config.yaml
n_layer: 10
n_experts: 256
activation: "tanh_gelu"
router_score: "softmax"
lr_router: 0.000701
vocab_size: 4575
norm_place: "pre"
qk_norm: false
init_std_up: 0.0442
lr_mult_o: 2.0
grad_clip: 2.0
final_lr_fraction: 0.0
batch_tokens: 32768
z_loss: 1e-05
steps: 9571
Below are experts of layer 5 (counted from 0) of a mixture-of-experts language model. Rows are named router (the router's row for the expert), down (a neuron's output weights, with its number) and show model dimensions 0-127. Each number is 128 + 24 x the weight over its row's rms, rounded and kept within 0 to 255. Numbers have three digits each.
After each expert's rows: "comes before" lists some tokens at least twice as common just after its tokens as in all text. This comes from a sample of Wikipedia text that the model never trained on. Tokens count by the router's weight.

# expert 151
router:133160119173097104151116177094148118126109129126100166118158137144144139170159176153138072147154151116167117087099169137098119147100127135134151106098108164143119103123113137117126152114118180136109136151131145095163106169131146115099124162113146141087164129088116150138095142130116103132138097156107123094122117136147134114148113143119138084161145151147118132129171092090106149152107
down0:142112128122163138128112152092147090101157179117119121075165149103123130097129159069149171126099130116152151132128140138132134151119129217141132139152093116097129157146096128146128143140111125110093111110142125131091103143149153125131122102150134136057127140131126147148158142121102105079155082086130134143120090153149145159106123102132160154119144114140115141097128120116161130136102
down1:152146121169116105123106179122128132107157151147103148089128132100111174138098157139161110133154149141100115137153143125104160091153129102099142117146116129092147092188137125158141101138131115104139107094140145095130159093088145119093139147094094110116155158159149132134138131087119100104153152117125140099139088154135159122136109139175128170142139090119115104166138146107103100077130
down2:118144118127113121168168101150103168130137113093136155166113159157114113117139155148107092130113094135110108094130110164124140110136147132138101158106184123120162141126153087124148106087128142126130109095103112142185189110156120097138089137107075090121134152128144137159168104111150099143084146156147126185093132111112111127106123137123126149111111144121110135141112146176136137104109
down3:105102084157145143129140107149108120125144151096142176129089138119110161133128101125126112096129126122126114155102149079111156127114105125171120131124113112114102145104107132148136141115115133110130113138111134177105157153137189098065125117166149137115151085123099107108130111117155119107092175152182116175091176128098153147151144112094131143115126159120179110139117120148159138152110
down4:114161124143144170147170144097119109113151133127144132137130153106145147098140140112117134099167162062132108153106104114144158151127107133153059137163102161171130106110116110118171117135137115121131111075123135097118137141113118154109143123114120073088115116179109145116130116128090148130175121142146129131110149126121106169091170136117107150164110102128096103156142170120093099141142
down5:128129095118101153118151098123175128145148163178146091142147113139155133149104092141104135144164115121125167123131123140097108090083151161117128179123112158123154119115111126122116119136111143111140151162133095145106110136125115158147077166135128144081119102116080118123072134112109119142116149136147133125137114109131058153168113103137096141168066140129143117155159164132109138142151
down6:098126148120159123108149108132077076066144099169130129141136144089129116127094168118160095081144143147127119132133091141127117111139156134119141129121141155134108107196143089173097117094144122156142138158139135117160099118147091126127107138132131122138103131126110129175154173149152130165131142103150091160145143110123164136096089070106121147114134124176124108127131141108147110120125
down7:105096134107110140145132144101134135119135098107153096149145129149167147149183135105105114153152096115138144141159099127092096126111102139177147097121138141136129144105103139132153172159126098125143142127116108115087171129152128157128137120125101116131143143131147104126092109117078141080123112137164123096141153077113137102125166112190128102141129106132102143185061146174131132108124
down8:135112108172114097142134115136112129084089156116129156123151122139148101150153098165072144112133157104116111115166154135128137140081107156158115124113110098138103107155140129152139106123162156146163105131111180149184145108134146114160173110132085103117107141133132143127129163114132119089169169117091158097102118084125128098117131121160118141164100163118134104086120107145122154112103
down9:074136137112088149096151087080115113096145110148114138125117144123142172109101116079127164129125126127102145140137135138097101137149138147153135175125151141157108159123143119089178137133149136103080175130139078162142114121137095116167118142142099150125143160085139155143144128155133092138104128094163103152119144104092121163141173147075092104136151151107110118118123132126122143135134
down10:129105148131124163124157106154097106113139094127095130111083118100143135098143124092151125189114157133095109123145100146138084117102115155137090128147117142147154164105127103081123121150134120103102161115181124142141095130111128156132155130147120124100129137101135185085145121135142173134148188140099107169144137124077106138166132160102155092107143130132105132110148130151103160145109
down11:130129144155120125115133136103120113114140100108146139092129150118111144110182145187112113142127098167122112123099157146151126076096095124137097122145140145143081129141145124128145100130127117121103135091093129137134156122183091145135109133102108156142125131151151116166085119157138147094120146110133107138159161066105114183142143113121099157140112113102125124170071124184122128169144
down12:152172133120134154125124139176141121079132109126150104098086144092135102145122148117121125134098087098134140130144092152130174138136154133144121165119089124149176122111098093084098161107152142126110097106089123146126164167113136113132125130132082100125118092114087156159136110167157148140155083132112132137126091175122117111124144146138161121128116141168126156124155127080119166159113
down13:135149152167099200092157141139118139102091153133102148118130075132129130144128108084137142165088173114084178153144107095142141134123122123131141103164094123094136169156117142145109117127109118116124154138126140122129129133111126146143103120159084113138115131142114120150138121115129103085138152079144136162126112124167101123129088184126092139135121114145158117129096160182123099101102
down14:100142082093110108140139163171127167144126123128133144116092095112167151151168114149131152111117135175118103130085138090130092097141171125126180136141127107112151080103085136159089180135124104121147139179135126110124154102134123104093108136153143175101132122108142087117070107129135135120176105135149131115132126165109146152109127128126125127139131143145123141160123080117138139142106
down15:128125113147144130107136136138110122122126084110128139139169146129171117140118134139130172088120164215146104103136125125103156097104111119122142137175153157137127110141118133082111077115079148161122163127109108135113121113144159136104103126128156147125091121129147096112118130106143121123152124092138130097161115137145146087122112152141158088146158156157103150135097102049117139150155
comes before: "0", "1", " |", "2", "3", " place"

# expert 64
router:120158144129157120135136127145078155130143116141116139133069145135166094125141099077160190137158154125085140126141135087115147115134156100167164119114121140133134138117119124126152122063100148151151102133093139098138173111117124109083133111187128124188114114109093166079111147123110138134121142166122123142168145115137111143127135100153145159105126121126110097117090139126118124111133
down0:091175122154151077122096154117157129094143095111101154106116135120120109103150156092153164131124102135120119149160137163139181129158148105142146103085115131143130167108119121140123142085120130099142173149121130106140113116111097122125138143123146051095106154111120118155137118135113128095159150113198161125121126104120153124161113146110165150145101143109103150136134148099115165096110
down1:140070111135131170177121082119138143099116120114132124134159162124113154121148166124104142108106096149134143160156106122109147150063161121142124160134116122181095119124100131125138111104117165162099102119180157138117134121116115108168141184086087100130127138095150111139141119085132105105137124118165115151130154075127129136158109096129132099144141114112127117128151098161128167139135
down2:162198131143170089126127150186127104108154089116134133140129158163139144152118158108087136053134091150092133141131134104161198132102121135123121125122103146180089117148131085143118126119117147117146138118159097123124130124118121140137124102113104118119135116112088127099165161148118123110161146141105126177156158083124146105125102108141140138121135109132096143144136137108117112098116
down3:093158167141114122114090140118163103141126121096106164122159114123105121131147141182109112134124085133117093173139130120155118127090137131095104143110078171109111120142092106111149098085121137114121140134146144175134084139147090148127118121182115124127179147145147090151094135116127114135133114093129116120131120131140162126129141122181096137152160106140137097167123159168133089177122
down4:173108100133113130108087158120161085151121140102118155108168122117139163080152133098111113087126131185136145128092114129163148109123144104137150155147121137146152125123100126123088090140127140139135109140174134144113123084164116096184168112095141156147121123164103121107100129104145113146107143137119089140156126112145126177133117103173121125121087104160118114127091099137167152130097
down5:102107135113141150087114121112080107127142135117152160134133146087117158095123087138168121129131135102137130111109127116122140123152124154102111147132120103119156125104129137125121138162156125126173154116105126183118125128159147154131137174158131159132160140072110125108155128108154165164149111147046095108103113128098094105136114127138077093132139127140107133104119131171163094168177
down6:116184108175141079174098144121160124093091122159165103103138149139121119107139147146118136097117112130095123146107127140119118139175148135077181084146100149151117154089146126125124109120123183137134149135132138136139100122127071117121150123104154098115170111086143146117116095142109192134134134107127132131139138104141104123101121116176067128156148125128122139158138122111136118117130
down7:078124106149155120142163151132127147104111089108120169134170116170142132111103105148110138148137084109123168102122146132154128132120091134158081109130106101134141104110181151098140117156174110151154129123137128099136159110111134138138106105110135163104136111149117184126135135122156123079181132106136141100117071131152139138135154071058110157132129145098127122132138130143115130134142
down8:124164136145147097109098134138149080137146136105119092100097137116185112125115133115116112143162100144152085109109086169139088119115125105151145100110127148140134126172098103188108115094116122151144130130137163093114110140137123153150134091106143172094110132152125170113132095158144105152111156148142105148125121132132128148162090126148092108143133163180139083109104138110126155172145
down9:137129110095134085134125130141130137122140098123116106092157096112137131151109150159132082141156143148096131086135123146100131126104154110139129086147119136141148162162087146204126132136090108146195097117149114097116145144113140133117153120133141142126129146157080098100064159116072102128115130179117120150164134116155149143146075145158112127148149140118118114129137114153133116153118
down10:160136157122187108112120088100162177120133072141144121080177122145166142142095148141151162144124087083114139125127134154157080107114156092121117141151102142133160110134124115124138125142149081124155110108135132095132120120122097096140174116115087112123126135147157144101132125161141116131130121140069143127147146112131179161091125118163080154118108109133155128125142106109133150112117
down11:133126107150124155103108117102115090165079160176152156139112115137111170121155139100158116130136102134119137109105105103149099134102163131141112152149135142092139142124116113114109134100140106115117103134159165150137129139139109074111141123092106072124151134153168101152142139161136163116131125149124109136142104085129139187162110130127105135103091169160184126104107132157144127123065
down12:143146117123109150108117116136111111132124135146147107118137103099094154140165131125150089094158101102143137097131134126119099113120100172174147149113079137123122133088132154173146100180112104102181114173101120165117122098131134181117139096132182134134149102117128125081183160121096098108133130154136141127112136108137098163122156122147121122143118131158094078105111175122132139133145
down13:128100092107112184168080145123186114137087157107173128122148133156139165135119192093104152148091146175125098149158112129128137121101149127125142143125106137139184122125134136170104098152107144148132125146143138102116116146098118117148149123104137126117133171128131155124121107097111149131122115138169171154128088108112156123126117131085097110096086104106106146078126123114129132112125
down14:104117058114098087145133123188136159150143102153117121153094144120091135128136147117176103113133127104099129147144122119140124092119153072119115132149135144130099134130154128168101127122111114145092142144131094117117134141139120165114149104107108159122134098118070134111116147158106173163110118155175147151120142125162126107124131179111088170130093105113149156089127166156106131136145
down15:150142102190131106121129119147140167155114168164152161149149136118109134141104132151157146122146154158107132139151110102121137152107123127186145110128138106096131117164156128143126095090087147118123095125087083105162102121100105113112129139113116127148150130131070188111105144100108114134100171167142144112122097107110109139142141095151088166107092126134097129094119168151141109126127
comes before: "\n", " The", " He", " In", " It", " This"

# expert 10
router:093091109150136124098131162137099120110121159111111094143152111151136099126147115092115139123092153117157120107106132126166154094100119141070121143140112137140177135144134099119128132152102154132150158146160119123107109138109153097153142127166145114109149149118158091140112116128160119091151095148107134100122111104080142137123116120133155141123125167103108159148101186110174107165051
down0:144121125122106137166118103116118098130153108119189126088079143122118154131119123129132135115148127086085135105144166139089164138119144140152159106136127142134106143065122095106155153079148140152140113136117158157165166159145142140118139145121119087149102117104089129146115094177121161099140123122110137163101115165141149085108149181120143124123130129115147106102108133136064123138152
down1:114180156110146162166146092153105131055116115130138102153122116167100098191126130197116115116119161126126140110157175100135180128104132114112145129129112156106113127160159139107149132151107105101109140124154118119134097136135145123140121120079094115134111141108084084108130138145117166140149107129091154142129147133119151137112139085135141123119085144132162155134122109106118125137081
down2:138089108138149115128110132153119125142132135097151133168122140182113149151134131130092083106111154100131103099135168079126092120145138117160160166168167173110152130113148106130134140115152095130124134141120109175138171118136123107108156094106112118106081073121120156127113096131134154112150114153076154125143125115155162095154064146164116139093123143112136113117118136140115116167131
down3:101131089126119153146174116122112167136135146121115087128128126137108114163112103142146133090113138161123132149126166137121134154161128104126108128094106169111125124133134061106149077102111118117148149098091144102146156116128137179148133121125131116138082178143128155109159167143110145121114119129115149142113135098145120109122197170099133112116173182105148085123107108122162119112096
down4:110138134105098111151098106104140102130122172141113156110138119156105126094078067110146171160120109135163111129130134103145167153112143089123117130136104138123090150116089163096073114146091126108136179123136126093110088131147143128130154129160126158113142127090139139127147122131131125127142141094109153129105087110097163127134182139106154134146162118146138173129181171123133151110147
down5:072127124126085146135118147088141114114134142171104136105110150142129116120123107150094111103102093107124149098150137146172158162130069165128163119149148103125116162141145103123121148125129147152131108149127124091121097136165126113156140126101122099167105145146161136112157081154114126111152080148159136125113131158165119157139191100115150147071101138132119152128115099149095091118145
down6:162101125116150134168090127141131120125103129128180118165149134093134120109129127073157132163105113116139105154125146082095087110096153152145116161126113151199099139137128149108171139136142172073103104102116127106103133158153127105174127180147122129099111130104148113127150101105118148086147112155109127140097126161103104155089155143152140149128124094127120155122114131108150127140122
down7:102139158136106114166151135107096128078151127179108121120136125189105116150138120138125144154102069105135143150167101115150137134126137127142132153141150114142140132120105090145150120140075169127103129139117137088086162112185129142156129123152141119114122109154137163099168134137117141082140136129114147139095117120133112129122083101136133136116124174094154094077134093177123114093100
down8:141102150142146138164126137115113113143159131093133135109093130137130159125136128113126133141107146128116132144117126129141149114092125107184125091123160142112164114154085102087153104119124125127137099115087143091113154113123070111095129092150096148170128096164144165130138080089154125141175157100137121093094143158136137161101130140104144084094130140158173137111145105154142156154178
down9:105100143177136140119161114159117102095127127161158120195120139121166120143130142101146127148166102128162125102138103101140148124166129152100133132115115127119128120123130123149123129115102114116114091149118172133164116139107109093070138145143124123118126152101148102070094165109124203129124118116164151137141112106097114136146097106131101142170084145152103176132091152132152121109105
down10:133119147097086083127151138121142132065141126147107151084122139145146130129137107130135108155126141181118103082089091128152121134112158180130156135168131123127159145137065132104139115138129125124136118164107140143101198136164152166126106126137142115148177143150157101121119112112146137076133084100136093124135144125119088135154123115131140142160111087120095096156127108111135128149116
down11:081131139160083131145114081105147096141119100148154133129144159139117112150119106110117119129091168139113167115116173097118158115144152156141136150106111087127182135125120118158110156106133129140140104135118141130119184102142110148121122104093107102088154135148151135065129140113088120154118118125140080116144171159100123162113151149161150113118120113183129086157109138160104116140109
down12:085088137151145128125140155144133148142137146176135141151096125111141092102162123101114150099126100107128112073082160087125154148125160133146175121102138134115168094154143176116148133093138114147178089110107108140124155107126169129136121144140108128099127129154115108123116127079111129133080136136131094112167128163109105154083146101176145172130106122088109148115126140141140135136139
down13:149109088157111130160139080099149144122183107134186121098149094121172146110113168146117117137147158107157109139122123125166079135140107146166090123161097121123135118125123129130120119131127158139111136118115142100070137152135111095157135141078106147140164121125129154118098147094132151121097128096142177144093090151101100143162161102146132117134111161134089158096138135107141116112151
down14:113162115178129133095126170082149110163141140093128130117136134170110140094136123084143112092123147147151118133094106119123137152103186131179102174161109126126166106128115163129112156143098134149099167156124141130147165114158162116064130124178083137110120111134117118138147100131147099149095128139140120128117128116086136152115088134124097122091110142130132112172115126135118115124091
down15:157104079150113100132053138122158143097124194106143139119126141160116117143091151112135115113150135147130112132106146182119142119113137143072112144147088079128084134089085126141141083149096130137128139151104126131108137133120133125131176164095147137173146134124117119149113120126163126106124172104146144129132109130158122138126191140128129126110133134087154154098153130150093101126127
comes before: " of", ".", ",", " in", "s", " and"

# expert 228
router:092094128163172137151080098121116129099131122140152099130144157168102099129124106096125125112132105163175141120105136116121145147101137157127108173155129164106166133134165105124178137115092103113125107128145135129122127113084153140175136154121157126117146107104148124107164088156126119137103107130097102108153105059135140143127129116110159155084106163087140159126112149134141136130079
down0:148137161180106085176149083127153113127119132113110160142118139118132162110134109103154142134104138088143113136110087121133124144169171127175143152144115159108135131096129137143166103123101167148135114114117101114125185092123134118113099129151101106102124086106173133123126126145144120177122141138096112124151086110116140119112110094159168114148084129145096122141127108140138168149068
down1:133113102134146138114125148122118139100113140123179119106088163097127130127165087210168128120152135159119128128147100155126146127142126129065116105134114121085159122109128119120153111164118105102107142139111161078143134100158127118128109147112163132184168121127134139136103101117127126142145155101131113144089156129114192142137141134127107143139103104147122137147136161091151077092092
down2:133103146107164155139113113162136080161130116121123146105131130112119134109128160160104201142120129110116132109110116160118118104123176162144122116136108105151130158130128107137118099118127176135145056120137136139159136130073160127108114129126100105163126175139138135087119071141126147149165107115144118156105120112111143169096119147148129060123131147143123110127076127095146127137166
down3:172156103119120142120136078123114096127112132141141158099132144086094168116165083128134125122160124123144134167105100137065126146150126142157142107143114095100139141154098103130096182119132160085114120133132101074134099134103112090193094147129135144151153094138165158137108147144107115151162142116120129148146086101144159151134121141107101125128130153136120140127164151121106153144104
down4:163137108157136121119163127130123150128128150112122193172104131089081072140110155142133115147113144117116114109154111125122093156134125090137146100134128097119144093153134188162077154129157148130165105153136133121121135103117141105072097152115105114132133125152101120131138143106169131141156127103149158190086161127123097098131095157143117129100126110145108137116120109131153143150083
down5:114122128082122099110143139114130139123135114104145142122196139189131134097139115113105141092134132174158110127113141123092145119148155140143154177165106126106166163137069116126112143089116127132116114090056116151138136142144158141128069136137114132114102113148147160106127155083110137120100125152146108114149145106140146177148111095122098109118108103178133156144134113109148138141120
down6:129126112142112101151131119138115181078154123163114114145102164131108126111098145084174126125157131156084094124127136133133113106107096110090161092120091128109154141156127101176173107106133151130134110173134158144183139103133126115116137158113098121159134139138142148142148154122091146093170138141085143139109146126104149100119110162083136117084146155091111114112150125169124113131131
down7:129116088135158144177131119128124100143125094099141128119146099155139128144145134112053123086106108176164121167092096154124143130130123129147124156124115141163136091141144117085123129156133125123125169123125171143133165112142118085146113143119111142133146118167113123171108150129154098105120125164130157131089125111094125093101087094103119133187116141168147121184097125102122122109146
down8:150126128098147111154123144126163145072159092099133116133116118145160145104089141111108132140154147136201154144121149147110134141119137125082137120152137110165131178107104122134119132088142099133098106157090101116102105162112122112165162148128139116138122107131047162142120125131139091105093126104111139160151110141188129129119143121119124157137140137165086143092144133096098140128145
down9:149147123173130153157117132133134119118124119115151116099130123134163090102137164137118157117143099089108132138150119112132153126078126173127155201065151115134119123112171135178113150097125114158110121131078097123105120135163104131137124159104122149132102149128152121111090144151116085170152124096118114122074151094120149113142113137153187122131109126123111139099149154107133083140111
down10:104143162137147180150122148139144119100141121127139129147195139130089104143166157108140110132122134093133123105110144148099162112133142173159092110118161105081140107150131133090127190110094106103136077090134129155109148092116145115134115127117166096166176148116124171139121144083083106129114120113127134121094113104151119113121154107146150147109139122125129115131105140135095170158104
down11:127145114122148119157164094133132153124106083167164139125119146144101132145133110127129139134153133177139096080102132122171095140116136093135103124121101116096146109151150201124158134126170125169106131113136150149130128101133111133131114112162107102132086150121106169092130094126118135139117104140128095138136112144151137076117167180144098136122115150086172127120139142138093097064125
down12:107126128112140113106081112135107130140135150107128122126088161103113119133104070067148129063106126139143111104155120098123119119118136140129153145110146165134144161130108157118174162130137120162174110132121178097159126139121085119127164157133156095144163145133093149136124149136085130136142106108110147101116110105127145129123121190159169102074110140127165151147147136108145140130094
down13:118118090137128093121116114118137085145141135153102166129119147091128126081157120077163133111106098107139114152100145161153130116143134090163122126091118176144082116095170149116135123186110140130127132126115086125127144134124107121126100122165170142125136131146123133122158128094116156190182166085153107091115100134100113124107150164137099137116155137102115157121177154133127133125136
down14:146115125126097124144134087119113148126127129160090173141122113106155143136154170151120079114117096133121121128134125113130125125129124152112154114131141110153092082111106106082132106134184136170191111159146183146145150104158096086110154136135106118124151114167166092118143129119128081112119127168115170097130116144123110122111139116173113086129094127118166126154106148124145088166123
down15:103108129100064147166130184099133114087113144133179138125125105111150110125132126180079138159116132113122081143106105116120143125116168150150145141169136110120132092147126176107150137140111120149157129115150106131121146122140095103149066153123131120091126107128148110097174070107145138107109112108118130144141135205140109113126161132138124125165147129154130106133119112138140109154135
comes before: " of", ",", ".", " in", " and", " for"

# expert 23
router:100173159128149167118132132111095120111117147125118114160122097163082147174154106116108142143106156152144109123114168133134156150111149155088150148117160140131150137151172100099101108118092079104116136131148126125108112119118129127114082125158118099133130140093150114129116160160121151117153097155120111165130126093144182112134087117106140185101082177087110137142100146137125108116119
down0:141062168113133136138131107115132146135160150106105114142115111101141112145105115130130142107156134161142187115138118144117139137111125129073137133148126131126129149168144132135096195148129080166145149138147127141096142078146124126155084080132090116132107089124121118154140133138149104075085125142129142153148102134156107118105111163122107147173127133165086107109113146113170099151114
down1:144106157127184151126106121133129136133139092113120164077104132154156146143157139105127148085143082118119165140157138164175134127130158119144150127111124124173115137137090117118110142105132150111129095130103147146102208140124103094168119141124108137162110137121076163129122071099106107136114111109136160106131107143131121156133088126094131117155146147141156085142084132106131161109118
down2:138116101120121122135104139139132100072140112137133107127146094138185146131143167109126129115166099125150150165134123099082197139113114149112139140173125122148122111080127093088109148153059151133139127134144128113115111138101187097165124134132164119117114100138133109161102109159137137127124117111086141128101094100134140130134154124154159109141099139118096141105129162107149178150156
down3:121108165126156168127122162146110136113109087143125125138144139118153109142112105164109113123093133107139139115155112121107123087106137121149134131114110108131142131162171167157114120147130169173137131155173124089134152100146104067146085106114158129114129140155153115121130145085164149100094077161130116134085104111099139154125137111157143091162094143107080124156119167151144147118083
down4:113107134140123125131161122148150110150131104108098107119152159138114138130135156124119129112104109116185112149122109152132103134127110134135130088143092121115155103116107089140177130180206152141176138131157117104111127153076094153130116121100156095120174103176090162105086104093131135138100154101155139109125095139132097107124144107145148133173162111151135098121142123102125151125149
down5:105170098097156135121161162121117127070143138129141150075118157139121133111119125093116117141133146147126149143114121127121133121135117171160125169122143059154139149146108087091148159131104118184129130130097139132136149132120131108095166121133174164063142161105119171113125120161087099133142114125139111144096143111124116129105099156155160133064135100155139144134138107118115123109131
down6:164120120147129121168136114145121103145087100167093152130176108128140097084120118129182152117134140109139138160120117082128132144135134118154087140119078122149132104101118122118106097156111152104100119163125104137156096153167139171142108144142119104088163137146142160076145112127139107169155179124093131123119135116121075167113140132141126125093157129088129124113163147151135122113092
down7:114166130095150127106110125119103130093110142150150129128107179154134131124150120141145099080120139140132130139164108119124150153109119173133165156129172121136096143100118171105065130148060153154117142150132160117081114156138156126101085115145118140127145115108115113134060164121120111162128141097108159137145117092162133118123111124138082108159154159149117143148127131084101125128144
down8:147136128143196136172110126101118122152112116135195164124129171165141133152115128171102143139110115108113151124161128165092119092132093145150104113085116083137144131101126103121116142105095142152136082161159109113128147125148138148136118094139158130097110098108110106128121146137124125093113157154124135165133163162136136119142147117140075103138096121117110062082151132129150137125107
down9:140149138119123142103133129096139128115149096125121118122099140170118155140088145158103103121133120115143131153162140161110107087138115113140117112171119078130124197135093147145099122127094133146125157128106116126116089130094102145140164164108163118188134105108131138164076110111121105105129127075150096152163106100161117114161190115128141105159145142150166124115150122089147113127126
down10:093134151139145139127108103132109141153096153111155147153115128106165139150167117128109131158162115132143123139141149085157147107125142128100143108117138123112086114145149120184110126108089126122113115106128087160147137135104118137103089075133155116128120171113144100140119117167043131158127167138114136139139129128167130157121135087098107157078163141109132176138143177124114105088136
down11:112145122085089117123123137113150097112135120115120073090119074166173131103142149077155130130143159145133096158113158152116102109101147148171156125150121128125109144133080114125135097100121167118105091133144171140134101156132123155107153100131135112150138125144116148158080119151161158150160083085126129112133117113132157134143159133125143109120141121122102106133128126146105116158206
down12:148146162122112126128125117141167154169169168104136126076137131176123125107100135110129126147095135143150077106124176149106107131147101135139158134165125162142116124182098125122132104108135139062103168138134077107144116121100143144107133146151143151111141106130088138139118133159129102144137147159116112123122099126139125110104088181078102114140091124099120167103139108152099129129163
down13:123119135141124140104122159173126116139132145136147139141145130111143166113154135143140142124134086111114169131072119107134187124143133117099100114096140128147138094145157120138083182131108111147115090085151147127101147125134152133089131130125121136097148118120182087140186182119099159135142173115148085132103123075085125138139092135144070135136093105106120135136129120139148127147114
down14:137119176099138109132135134151189129142105157127142189117125112094135120124166128135126124129143151148108166118104094075083123122158133082123113111109113122136157079128157138105112094111101143130097147141137107148121128100147161110119177105140095155072148151135150111114131149094114149177131138100155125160152120120117134141130107115111144186153129154155120152136074141107116108101118
down15:100090160115101128149125137118162105114065164162151114137134160121110133091142171123112133108123134076129155068102123080165153091125164120143105135095163111115118145113129119136106151140113155121157138141167131191154121116139120096112082171142112141140154107151138107132164119104089106137105114119121110164105144127139153169137126169105151164115107140142127132120133126123123122142082
comes before: ",", " (", " of", ".", "s", " in"

# expert 104
router:130157113162149123160130135077144127127146172109135142078106164092162151128103108138154107107128114113154142138174109135100080130153086142129121104095103160132151090085110131143107143101184165129132106119157148121145122103120086111115154134135138145133146148098141151129116077155169109169156110145146097130107131129148105160108128103100159095147158139137130117127137128104110122160077
down0:135080091118141115117143107150112101133126153119145111139151121124087068151136128176109123093123127135122133153105119114111143159109135129162134092155115097114108144126110151143160076164101129134136150140168122118142178107117084160124138155108139139140101119112122112149141126107073130149147138124109161141157073135133140169165118102125157167123133154114177168111150084073139107118132
down1:112101125113155119108129130122128145111096131146138135133135134124154115208099060154089154146162145183113105144152109138114112095125153146151160145172122097127140126161116095097122124129118141134087125150129073141136135131138124074146085168109109109114114101133117160090105118139131143132131163183100089120108159146174100130129120118114110164142136099113150134143132130145105158145116
down2:130187151149199128159121140108137084114128132114128124111139097116155171107124118113086137143143111131104104174122148146101150166144132143121135125135152140158077152108100100136113137074115121117115086103128124111130123125099145105102112116133157091127122163108141122148147144132170068115171128104078139067141155148152131162140141125169134159113105107162119121133143115121145104121133
down3:124140163141113113149131123106125144154127128130057101124152153127165106146097121154097166135154122129134129156119090142080163116118107126127110108112114133104158153108169148102160134139137125095148115163151120107086129123141153124122092147148108116157118157090099124148148149119099123117123145081128135147122151157095104158128165070167132074145142135127092106166105111180152168120110
down4:121100096136149157092109094187128124129151135133133138140160150124109146116147116128103096104130130156157167083125144102111108154091163169116128108130122158101086139162107113102121152088172108151169127149114137145166156122106109083101112055137139125148102115118098182131128122142161141129125117135126131127131148069118141143129115104159148127095115135124180127100131139145137088146130
down5:092109115132117203127136129093108142138144154145067132161154124154120127091140146168152144175117108142118162095139173146162080115115119170091110123128145097103127122077168187142175111136135154087107152145142113147118130099112108103141109152135120104128105142106112122127139123136128167114093120105131123108135114106082142119129128139105150131139129140089093124122123118151111152158162
down6:122130130116142125131157139095173152160138132130117137118093150148128159105133151163107124150129119095168137067095135118160118172089101103115139133101144155092144114150144138159110163156124083133139142159131142107158106139164083088084086124112101144139109113096133095161118148106200154126118087107122137102139158124113163138091143110164148127146119119114121113122107166137125100122139
down7:085184157138120114139143097133128101132163148144149133087134158105163130142161101137123139096113081144126097112119106137121112107080162140147141134126107090150122088159112167083147114131138129146100118120145098124121129115134142105077080171171127179133120124139127162107125169130096099144143086129114126140142151126100131143116108151152118159163159119121155172127119164116136104119083
down8:124090104102151146130120086132110095110169154143100080140112148128106080119142144093157153158181145144120113158105111104139114141158114141147125144107132117112129146141148092114075093109137081166147148123139099150116138141136170141154161121142145096111127121137139167152159156143125106113165121070106117138120107117140128153122182126174131149114120125132108129101137117108175082095108
down9:162080127102149125133126144103113084089138115175133134111113147139142109111181135130072093099105150109124135103158164147138146122145142128144110136100110115146092143156128160098115127121139147147135157154139127168087150090074166078142162126146108101101133134104152162175153138136094117100115115121139134131136142135161125147115147151079094146136149150127103112120134122088113126124182
down10:112120147110140099084098161106171158109143097138114147098111129128085091109128093165109133133140134125145162139120170093111152113129100167141144130150139100108135091169132121139190178085096133140141135118111128147108151138145170113123115126093160089132125145148152144109110095137163178161115129171097091101162148130125098088118120152144142121153093108132111127142104109119135148120146
down11:127118145126131159080115131120144159121118103137135115112141104166106140106121115108120164126094100133158143148146153137091146134146120100111136133163159170114136125178157157123124134149127099149191156140100122119123149098162093159120131125116161141113145091138113141076178144127125125160159100109097104134113139125094079098154113114113158144108072097128097104139083112164123152106165
down12:166093119127133086171136116153122145139101135096086144128165128137114093118153097119138159121141143160099125141146088123156103125121152144144158155147112151134129123145133110109104127150161122139080105142169137090139114118121127136098077098142094117162103142134113118169106139125122143162140145173089140122181140175125132135140109076178116097119071142115159089105116133150096131137119
down13:147114148109123137085089131113113135154111129148112125130187096151113174124119144174110155132068137141139102148140175124111135119119075118184113113151152110111118146130093131119104119136144131147108131157114117116139174108143112109146173110132090130106144125167135150105125134148126126155099157168130141104091100116116113111122134131094100141119127123166098127157063134135117126124205
down14:134134123138086147132144166162125107122087134154153137157170122084141106136154150130128148138140104133112084112143129147125134143102111132118124114107119090158103127112140139150086140148050083155116136120118158156162135160164127121130107132188154117114132155077123152168099171123118090109130156149087125138128130120138139094127121137122112096104110182147084156098083132134135120127114
down15:115137167133130154134116092109139155108074179114128176150127088137141142159117112110147147083137083129141101098114121118103147140130153150135108136131130110112080129173143128135105133114094126120131159119145162132109154152133152126128083133062143165109113128130090179166133121135126138142134098118106104179152128110100112167113129132078139116119123111105108161167110153107127160175123
comes before: " |", "0", "1", "3", "6", "2"